Weights of a small mixture-of-experts language model, trained from scratch on English Wikipedia: a softmax router.
Below are experts of layer 3 (counted from 0) of a mixture-of-experts language model. Rows are named router (the router's row for the expert), gate (a neuron's input weights, with its number), up (a neuron's input weights, with its number) and show model dimensions 0-255. Each number is 128 + 32 x the weight over its row's rms, rounded and kept within 0 to 255. Numbers have three digits each.
After each expert's rows: "gets" lists some tokens that make up at least twice as much of what it gets as of all text. This comes from a sample of Wikipedia text that the model never trained on. Tokens count by the router's weight.

# expert 35
router:135196074133107129205156078129148132155186128124208085142110165105133098162147113155079149102121120106185120169155177084082091160135154129109108132130164160148124183094125130121181134052204181181088155140136129109140111081154146092133128112102098146062183147169112155088106166126099123144143136112146184136153089147093141146186129113130113107106165165177113154139087137088162158166131118184077081117142154082086119168080121181145049107160136151144168128131099139101127102183176158087126150156156158095108064110104158133167107092123103114146111077163091072116142154106101113102159130162144127127145154108191110141130176077132139119108137110103094144121133216133091105174145136162142105107143129110081151177195125150099074086085151132123101139179144118088094070085140141
gate0:140139138088117168109152177121140083132109106188139125154121184105146135105134137131123101113118141238051093191156163068097096092135123128082071080103114153090154136128106168121120173162167147128098107144166112108115137102136104177145127174139097101171135129111188142130107142169138139124088116133166119133161087125127177174121109143162147102153076174123099129101168099104149150110193127129122054114123148152131110065126097123167112094152130091129124122111138203115117159139159062104118148132115189113165135023180123101116154114084192112193128107146123182135090096132111082158132126118145112122094079107151129106136084161115107142077141144075112085132073127108047098162137128094161075147187173094070164139179070162131192109156174125108140125138173113089180143109130093
up0:189111115133135152157100152158114126077079093108178142042094121107187118093140087074171153130117106098200125096163123086191111147125137137138176178096141139150122138059131103166157138114130159096124140154141178136103099117143097105181107138169147129159114092193191122114094092189154149121140133124093142199134156112162094102059138125156124119155171064166155124077085156074098139144123135133112103110163099160122118094144129128113182120124161130113163090077191162123154107081124136150155159176083068080150088149109133125169144131163117141096138149163150112113185139145105138152128076170077129118164119171104073159101125117147085058109098056134103122138108126149125176070060138205192099096106124178107144114138177161096132165100140115107100145145094081144173142114162163
gets: "\n\n", "\n", ".", ",", " The", " the"

# expert 23
router:145151116104085105146176114126191083115109185144105074132129145137116113162120068136149151130105145142140137168170151141040105152163144111132146162092108166145113194132154121144169166083127145180133136132149192123102102119125121073111156103140061121104228142145128105113067143115098137165102146068138183220144112165129111121146160070123101160090147172111069138099115155114145109120107125187127084127146147104123183137080134161137073119174190156147152126079102116125096103149134153074132107119148129117102078109100150106156092076111129103126096167213145088127177138098118118117167122156142129088115145105205086157135182149087142083100167111121099108144226152070114093149140177162133052124094177123102094143145105129133101105108080121107085135130149129122078064109148112
gate0:119138086090071117104104088071148105134099111105142119143134104142126105120119111127099139177180146107080085155145144120178190134143112116111164124108187153121124132077065148081088103139124186099138171077133171104137156105160125052096127111169144177113165093132110096170123093175188117122180130107151159124124162149170138059181133139153220158106075144098159135107110093154124205103151102094152088111122193124128170164170145126116172150200093135105133066130067093126142107091124156095105148136140158155125131175138135088098157102170131090170146148097090111152151120118120111105131135113164144114184104110115196135068136134081105161178126135128046137149132125116083139166079081168120142139152101152193105087070100141125093165136065150143112142160072071137126127067116173
up0:119119101155105108127142118129172102167095161126107104110116157156134111147112148100108145138063137123157153133068136210148184092182186079160137138170138139135133152113166097096157133158083155143122083120147169121078136143140084133117116139105092104199141050124061148133104094102162127103079116097168095129127145088124090182148084066157079128132099098163121154110171175045121100192110084085160147056131176134113107098131176116090136172127146145129154133125108137142104095166178182153109101112107090079065075146144163078133136133196096155084142132082150200092146096152141105118121117157096152176118121157176132118167134173094049070093159125174133049143172141143101084174130101138130096083122108139136117165148134121152110148148131132166125145120119057156131161076145093
gets: "2", "1", "3", "0", "4", " | "

# expert 24
router:092198081182066128125127079174171131103123146147156056124173162117177138172174082125124175092143120111139171155149119087082078144151119111142127175105130116138089158104133122128139126080181152150138104135158132123140117144158129093165158089119066163097153167130134133031088159133132142141172128058165143163116092137116065154163114094117135163086140184137090127091125130127130171172124112165138146139136192133112157109095151172135058114174128140176156108088105156089113085160168167101111097145155174120080098114114148132148100096108179133142122064218148115141155137084138131125177155112149099123107125101158120136116179115116131108125176136110126079128191139102125101150150167161214070100107121109051127162169083077128123148107112139098077116185097131152107066150183173
gate1:095162100151167201111173207134142121104102069127113076099094172170151184155051125156142178043105101142105141090130117114081126106152142144092134076126106132122087151147131146088169148130146082198176088204076065131115089152148130152138185137143105112167138068066143101046060165106182143114086142110154118143086097105179066123092144142104135112100086199111097104110116132092132154127164165136143135152106121150123138147113176154129102079192092141166108100143116176126165144131140133114155070153127126092096077070162102190110130143074159103160131074182116161122142130145101159182139124077083110162140144091170128153126132183156131123113152130108082112125139133154155151073180126097136086084120144123151114154097128114129121095114133159157087124139140103138120123153171160
up1:135113174075125148114148136134183117094141144109123125067135145136127118128136132075123081142155165105105140179118152130121110167116148221167119155147150161104200143136141074142096119147064103103088074179134114149138083105129142111145099118182109102103085162153139126163133073129159156203123083140171100163105138140134114129109147096122108158100154106168100176138183107126090112098095100142156146053153119114140157097116155182113093149090170150103105153136152141182143167124088092149098146114155124134111108103105106143054118124119093146005140158183216122109140108125146186134156121124133139202072118143129072137153159173103143133111098096088059162114185062109117146121113175162125174144121108139074095125124157074120148111139127162136060075043087126092128092121160148
gets: " | ", "–", "0", "1", "-", "."

# expert 4
router:097178127132104095156168127200137066115100097098122098080139169120149084131096088172134158139147121100136125212136162109117044186127190155120144132094111201152100117172169140107121112078148148188107132134181152099145117094138141150142121108146117129091123165146142103110066114166140122081160144094118144168126057155119129082134159047137128090092144097170121176094124142166156140120121114102138116143174174076082203189087126163151071111138191144184165147092104131112094107149149127122101146126137157124133043098110179060134120119104113117129114128159168108164141184117143105114141201146159074100117158136194108178093157094088143091078149097104096105084195171125081123149143161132139121088100126103099091137116141089077123115148090108113097110138126123128106124099200141
gate0:187141154112097155100121088164131130074072163150116089120133156151156149121071108127144128090108169156144148152103118165098161148128144123182135073143140147160098105109120170165133140098089109137120105131163166108204113097108134155122110135108107078097112174133081157116066110130090159112144066187117089104165102170146111203088103098117150149160130124190095082173155059140127087168147127151098088141150129102170150131115151182136160123148148144106105185145166133139187052146121122155091126130139114164098050104170111085145123142172130096209101116118199180158095137142126064106147098104139177060116118221134145145147096169137151181115158157125086129109174091104092134127107127112121127117191123109084120147103099146106116190074094118104069107057182105157107119103116099
up0:145136122149175066116167143172113128138105114069151123187097163146115066147174069147113169191132134091137136115079145138107100158154119041156179121151108123140120130165125078091138129102144107098157111168127123135157053132120112144173124157130091092101133068148114075174089185152114083154037111101166141130094168139151197129121071088174096167059144099113139112098154150129146105120115109118150201114102171146115131098081193078144087092115131126088104163140135060103119098089111157109201112115157140137121125078126049105106090143141152177125162141128111109153144121152129124103127087113139154143129102122158146128152115075146134157086114154135114100168180135163139044169148146190145075140120088144132125101186146128129163168143058108172126084096189145103145162105086139
gets: "\n", " |", "==", "\n\n", "===", "| "

# expert 30
router:113151114173111102185163093105147110142114147144098112147147158109121130171143110137095191164110124108170156192183146126067077151137146116119161193113150148132128153092139163153167110153152197178095135148113181112071170114118133079117113106091073154106146171161133138086061114141124099150079180094120153208128071133133099154142178100165138143159159152140091138105151126113144161158134125114108093153130186102107151146121128147096082111155169167132134152115128137066093113112100135111115135121176152105110092119133141116193116097069129074156126080173153084091141129077146114011147124146117124094122173105140125132125150124078164077133173102118106134148235158080126151170136199143165099124101176089072126150158111139144091117124129118116118137129109158177024072101159158
gate1:055124124170197127147155139113142123125154113117115103118069122147165149153126095168154122102127136072108124199164117157102170133125199124159169139100125105162134138085059065099108154121145103146173110185132159114174083113145116113139124121126137233091092118118132123162103089155104106090107160106092137174149106135136081122143084051158155109084118059140132096144163124123103133066138116134154093229173130089157194061123194135112102141121214123151136176128075117107125110078179201134117146082117105131129117079136111135119156135135164149120199139115117149105088133089168150101131097110097143141187163104168140081139093122148065117183138096151106081107146174096106114065120110119174111148128094107079125121127165157147073128162110183128112122132130149157093092120161140
up1:099120104087156078133182090088105080122167113106166133113172089149106097157131052069089142117143096098112135177119198176091121105068113114132116107182131154076130142128107176133150095122148110137186127079162159111158096178132138089108115043160128161126123170145125132110106088139132133178113114171117135143139111150158127121171134165111129112101199111048097132111100057150158155134121114108120138156165133127080124072166166137133162118211087102121124170073136189101104102166166117131120132110130107077105105167091150074168124202152144167130116216084155077079100110137070111094098150112184140160138155128158197129054117119150175110190164102110108148153151162110113127129079110142132145097142189151193147157140148123105120170142062137113135136122149087135145115127122096
gets: "1", "2", "\n\n", "\n", ".", "–"

# expert 2
router:153202147136098104113119100167143112102097137098130115088138155076175111127100086140119141085143115100124173203149164130072080174131174115124151179078083148145108112129162160116122106092166160158124156181207126126117146120174111148122135067123072142115181139163150125093074171180088118110137139033152170174116084154145091112111172104134127093131122120144080145132124152149155139155117118144126106102145138102092169164096095169130089127162168144184153176103108100057093140168132144087142137117199154099086053138144146060118123108083124078166138138164201112160097153130157082102147138150140108055110155109161144127101141130096138100119164102072137106105215154076101119164162186118115118102113201137111094144123100117090108118138156088109095088113148154165135136128211131
gate0:168128163132069173139140111168142100152104175109160118143162161123087188127123087071100131119119100067114094193075079128174098136103146195142192155190066118105133096112090164093115111123139165159170135143125116129164056118139152134094116104112088122096104112113141177091073179170108141151140097095125154121107073157116115095138140187136089110159090123147138095109133082150135094142117097109084137121208088151080152113086099137105163101161110101157125154107101172142216159143090150082168149145168163160132129129133142134053110073126083125124192136073152115144148150144112134113132070089139093099130148158175108143155144111136147152139109165146130115064145113123102135173127165113095229147114141102073124131098081171097165082108094072134076138087127104059146129078111162
up0:146100126106105095173116094086191107134085095164061125148169151102126157111108123126149082145140120092161143179104156110155138166085094134071143138124112116095118143138084096151083159114102106096178158117115189116159137150100125122126178112116109170110121122110160108101150083187182164144157143067113099110156121186213170084145150151105142173137144102111079118126182098133140125144187082135204085161156182120139134119119127140073080089100136065192079121131136160125120178145127138115072166147137106154105160148117131086128115161095139144071038083165095160111105104075123105115152137128111126123161156072187157143094065173141126136134173133098077147171147084169139133159141125117097112154145127095153100143138134123098172138042162101075136140081190165168113197157111177
gets: " | ", "0", " |", "; ", "–", ":"

# expert 38
router:146147144136101114146134117133136129145128100168125116094146184112151061140137110106088132103114082120202160165146148134116090176181115121094135139077123124150080115099138162164149109137167189170107173131167161172125156031112177109108132082131101162111118145185161111079064139150126081164120152109191145168117097155064101115153170127106101114080176169203101158120103143108146160127120108122097092127190174108123188162138106173126061136173146172138146068102146104066105082132156116105130107162142214133115099114117133087161103112125119107113112091147165082143120135054092129103198140136140103127140147082164138167106171140075166099115144064085131110116190180111104088168171143151160095125076072150070100143113108156113107142082131096126135123140171108101093137134158188
gate0:163077123132136164113113164150145180120097132110180135111143214113074128081155157138121127115110135148120126099077177071108074132126181121141126143116172152128106156146090065140147111104133145158043136156142123135148197134077136131126162108135145117134119119101152054188186181144141105133132166132164091140216126100144177097100138125055152086133167138121133108144121121076095090173154091160136113151136111165144101165122091142139047101129162166108117070111147135091156134124059122150137071090094179108174175133111088100098161150184104139172049126121124143116130098089101135140151103137109172128110113118118120136091072095113113094207140120165136108146149095151129168206143100180085099137158117095124084116142130135149103057153070128184152144105064101154111169078091115
up0:142199175154108130138123139131138123116085129178081123116094076162102103188111076169082169150151132095186144083075111125200158111128176156115176154100096152126134101134117112154097103092162120105114186105111075095082117122149101110162166162105104139115159146110136142140097158168106106211077088091119140060065101113135131141110153145111126144068076062124083160178155139146138133102084130156142146093129078148126108174151147127132115113156092106123184136139149129151091075081181184129176137163153072092094204097149133089097148191099139111176100127112087127122164126149088168101179112168122129078145143051095141112123142225097134125123166135143110147097161099055118165095113094101138142160169101137108110083146134136167145118130118131138114160136187141094171118155073164
gets: ",", " |", ":", " of", " and", ";"

# expert 8
router:123151106128103077217168066128123114139123111114172107077137169108129080119186129156100193081147135156157136177161148117111091183174103099077144121113156155197102156135161104126151146099159143194129152124130136106140143098123169032089173119165115094074132150146119105092112164149110094124162111101137176130163121194063113129156169123130108114114168127158117186155135133058191138150124085123109095154191163078134145188120115150119077124135150154091126116151081106090144075157165140093133120162160181092118057157097160128141094078077121098146083135166144076155124126087113105114175143174164127100150190073175088139131177073065136130135167091137092118146113167124129124127146127160144080126123134119123124168165158089146063098108155140126113113159099098140066100098136168
gate0:133159098140172085180153119101212090104129137116140152150144133107047135131101140170134131165109111166144164161101129154124095082126156087144148090095134127094123149131119130161102143098121132109182180087196147212200090115161126136124143072190095117165115120194129139137151133108111135095102107158112158096144055138125144125089158124152106136100118144130167144159111086151221170072148117121140037136129083112126107117085085195177099143106113107115094126120145074123105147048160116135087111152144161134131120108101061138192150114092114137154103166133184089161095132101185120051168138098103150104185101160078094132132107094087144133120132106099164154217111124063110132182137136115122119116166163126123135148074142119049112112169156174117146153149086116137136145102128146
up0:150147133093090137149142151132092139097098046120109136170126136114097118112154134106172113090132084167174136171091087139169131091134143138084067219083139070071140107123197081172111197088123156085140107126143090112109112116078142115180118098119124149084149108153135148160114145158161123081144112109087134125092098172157076125114153119171136180099121111164151144106137151181124136061060102111080157153167117144191155143142167111137126176096101113137107124155131124139154069107085162107148111164127170145117138065109151121110104173120165147110147164157155100141158169145079109097140101155152082066145066170126052100109093174122124130144147191109158128089185128136112106121087147134199162131164125092099129092138100182142093168083142126160091139163144174122053203179118150
gets: "\n", "\n\n", ".", ",", " |", "| "

# expert 1
router:088112091137126102174151105108175094177116139123163095148140143070146100082132106145114204114153061128172150140158163150116106160196154155116167144102100148119096175121150157134117146120171097150099180177147137126138179145100171063049152118132126125083152151154139108063111163180112132111108190089142143180136086145072087079140130132120123120125178123183134180204136166080155141136100096146085102093136177150117133139095096158133098114161170191111166121091063106059104119110155168105115108133116163101124077106144174108113068105095127136159117146142128057143151167090122187149140167169153090092077147115145130205079135101081162083134139077110129104102120159126138115144145121136147085119140153116090072135116131130139119106114100173157168115181125147145046087057140145
gate0:075105113159147183100119158097158127026206137104209121116130220141164080076135173084142117128117185120120126138155096137108132100155146162155136179131154139138115078088147137149105093092106101133086088147149141197132086122162175157117191114148185178154100168089147108056160125151167141077139105132145119143194110092116111108130118121080075113135153144091138057154100117099150122177177183155121169124122102102118159105082089115115135158113131192175065111175135165181144134165088157133129085139111140172104095138075130217053119141171112081147068104167120156158147108117163093148115140148093106104127153187136084122121102111097140126115116136108133104111124138138109126083135113100133132164134119141113090138134126136051096117113119141199133110121106126174099100109110179
up0:148099062136113121182141131167111157123110109137158144099120143114114091098164137203161114163127095117191156113129151117117134144136148116081175131075106127089122151160130191141071147155113120081101197154160158090099082152218197134085140176119114188132135165124127137117114210161138093118162098152078143100047141117124088112145105130156143055129142116152105069169150156160089112172095082114110161135102140104177131096158133151096119141181150103087133186128101072095144123094154157158143124121129089151121112152180152092112098172051129140161110108137099093105113110115108107113119092164129082128106129116092061125140173148156130149080153144106135167175138123176174134162149091057185095135174066179151111140176138126178160142110148139055093141159138158136125103084060148
gets: ".", ",", " and", ", and", ")", ")."

# expert 12
router:154155084103105082128180115223160126106120076145111115093135139114118078168118098160123146104131125116131140149183149152130136172146132123110162165053112148135110134177141114138167111098133130203104146174193154089145156079101149114117182137170033105068165136148161108098090133138106116097145166098161173171101103122111136143135136076095124087123159134165108140139146166109157096138105136110085114168127174070107183165124103169150077103154169156141190162138091094108097094177166165079113128155143160105106145114095139096167073130118149098146110144153160096135175135095100094080170161141160114099136178105150120159088166107082132124057185111127086115101229112133113079136166137135165122084090155143068082138146129118131064067097108072152122127135145102139074081095153159
gate1:093153075138148174113134167133162097136088142112069141108159127151097114136098134131140123168094112109132121094155135137113043146100152091100086110134139153100099095141199086137157083063099159162117148133176125106149077131155145166106181129079130126130161127123135126145096118099116170077122062134120113188074177149169169137168118142078119088187139121129173137138109153045215080113154139146099116144185099134154140110143212136109090119098150105153124138036103113131209063098102097144158150135095121103148113123112105165097128128150103110082104161141127121146154159140127172145130123139159111159103154182148117145086191125100134129107164078109088145113141112062103158119162107047141167124096147152123127160177190154190133064038137165110126152112165103069117130115137163
up1:042136170088138147170190144119136054088091161135150110120119119163120079171109149132083095131078117154104098176146132110144099120156111085071181077118083099105094106113179171118092125135115132158093180147107097106176121183116124172154166179155185123136134175149151104171126163140138105125108131108113128109164085083181154105063130128129120159109136137129123195088137107145154194135086187120128122093154104084142149141091127055111145179084121136123104088095131148152111048106137133110115173158083170097139065104107170133112120092148186145141108101135164147159118188168132108106137145092088156095112086125122127134133171128124161133128152143122149127104131106150122135156099188139081107130182162116122222123100117121072145151200224115105142096115097149099143046187106146
gets: " |", "\n", " | ", " |  |", ") |", ")"

# expert 0
router:126148110116107132246178060098151118092124133165131108086163171098125118139115089130137151094172096123161143181151111108107068139175129160108131149145138161127120208119148143146190106133166196201118139109114123084131136085097164108137149079102117132128136145110162094117111097135100139132133191137138151157136096133102088114141137047169094152096183162157111150127077144110182136144122113146102105118134183100096140172110139154107123113156161167107157111080113133142081114155188141144107116115148175106092063141107132075144126082111137091130116121204155079154168132077128123094133127160132101088078142074130141191103171114115168058126173106081139131082200144130091106143145128162155102092111104090036122175126108149128042136128110089146117151143159096151070085070168120
gate1:102096129118137126150148155161132108156102117135146108067158190121173117128184127105115099155145129101101107180146188121134067116085106121110141027075090105126187173073135137120115114152093074156100114106161120125184134077166171128148070098139149120120099196098113090102088083123136188100193181120103084107151068092173175083138143142119118138124118110186143189142118111148166152146138171129164181192141060117121129123155089118122121160114154134126177122067135101111158174097177124095121152070146114130149068129071136086188194130093105097117104080179090132136141113098132113098153119127130159149199118098128101146141092068177146143159130094132132076063144157151109154157163143137118154133114057133119102167189110130083089138161150124097135098109101132112093119179151159
up1:106123069102161114137119150101196181149145188143124174124132104161153141121091137140119136167122086140170111117090194121147103192104111129147161187154094165153082175109108126141146129110097130124179181171114167125146103129107145078106099218166128133175131134144127108133100079123145155172110174157054102075114151152128136098153078132188127088133129146148125226143069136133119230154158142099148118137110141110055115085124146159148100108135118125051191117103160090138133160085130120069166147139068130105109147158077162151121118124183166140098091138107151109113158190102177121125163139158132083169138119156106145107165100103116125115154163112146114132135092102153153164116099134088099079101118108149135052176131137062127107143157116159068120174100089144155085147052095100
gets: "1", "2", " ", ", ", " (", "."

# expert 31
router:131131095110062124171179061120157111122124156144125072106140169081168114136135120128093130103151129090153155163143142094092056160140115112139157149130142145136130203150151134135178144114200178208120116127126164136129141096122152092147134083137075149150121167120158131089095127170081139170132130078097154169162105179124104112139139041093124171057110148111106142103103133082155158170132131127119102106147190104085162170114100154096137071148155149155144151101117160117080109151147168087143119118133166129131076112090144121154133082091122103165093103199142114130146126079162077121159123127127100104117130097138134161107145089092158071121202117072112125147218196116084080179129149167201094124123141096056117152125120130131059156116106088096059118146160129177104075086148159
gate1:177151117160081146144094077156168111141165211141110134143139156105147183173109093126150162144109171098134116107124103105122090125159066151109153129133137169170166164115074136082129121150217122119081097112162153117130119139121156128107074150100104089155082077130168076145128137196089143208115077111103159150153084163111152098124153181151187108023095140098109108162090144132127128137188173146109124070083145101128168111145123134139095076142121083180157183094142124108063139101106129057124147142080161133096193073084105126155104092112133144138133120157086142106132075104085100125183135082092112136178147138121178130148093129099123107133121170136082149119150143162170129087168187168121104151120144105078066090146157148064138111141112128120140097136100164067167136162135142
up1:146102167080171170145149110135076152137085125116093157147176169141164125157121188128114117097138111099134107124094120106099158121120153167132099091143106131145142092111142098176224066144146087146124148144178053103139114127112078142135105200110117149131088126126122123179136178157065072159127114121151127063130153152082157105128108157158082131132174097144121146118089166177075162128141135079079153150099148149129139170172073140136145087110078125118101068167181122143108092112125105181161175102154141121104133068179097079174084194124160224112176090159118084139117165101142125157100177112169178129071076171109101098147118092118133075120101149118157098092125103155147139133172137128154174114164129161130100105134195155103119066064145089110129116198126127153104134144115083
gets: " | ", "1", "2", "–", " ", ", "

# expert 17
router:127153133110047138160150050139160149123089101115142121135129146112101118166116119177131161121130122095131186195113163120101121151158106089146102164127152194168108103155151150136183113113147194186127182111155152050092152105094162092088130104132066151071202168131139140139105142195145115156119140113155188139166108101088132102126159109159120112113129165146091194116159157086164130157060106156091115146114186107122154152097090170107114130152150142141152080107120120093107096132118139106098067120155168083082118103150123080116128116069123076186123094158159118128136134082133105067168153172128095086141153071145131125136157083070179100048173082128090113141236128127096111131165175166128101104079138114079106178162107121174109104108109104159118109124121146135085107130126112
gate1:156094113109103152125074118124162200116172164130114072154127094103127090125089170159141095142124132145148184129113094137127171134101142092085052114095136140135115087121163119048205118159106092117166089097147179183156118113153196109142161131125144114149151058065115099126091137142123156137144115136111127157185116089127135126151145148147182180161086164101119189118126124077144075134125095132105146105134094170130118123112135099125078138173074109168104178067075088132159136114100116068133106113098098099123123138105111128105086142143125132096161200112159161167082076136163164117133152073134202137167050066123142092151134121100076137085153152151095087155126140176135112135166110177170045075142156198103090160122165144169146142201112137142098152140144148081145136129100126
up1:098136180088098162127167138109208078136182132061079172114141137156127187085176117165125130135107175139163132128133126124107085156148094156116139164175138083150144079128115147143111148054094106129112146111134087162091121154144146125129101000166143123154142202096147202118137165149118077077127086094052185109171189103181103095139135097145146131102141105152081135131174095138163126154139118109115103176090119137130121107151133099119085127134109170127112073148164153087142112125173121168148130097124119074111079089114131115118124173168109144192114198149158115087097123191062096097140106169156112151154157111158127106126139113109098076119088153134107153149136152107084142139134114103148181131156167127164109147070143143076154150093196109122161099115175118068077087147101103
gets: "\n", "| ", "\n\n", " | ", "-", "1"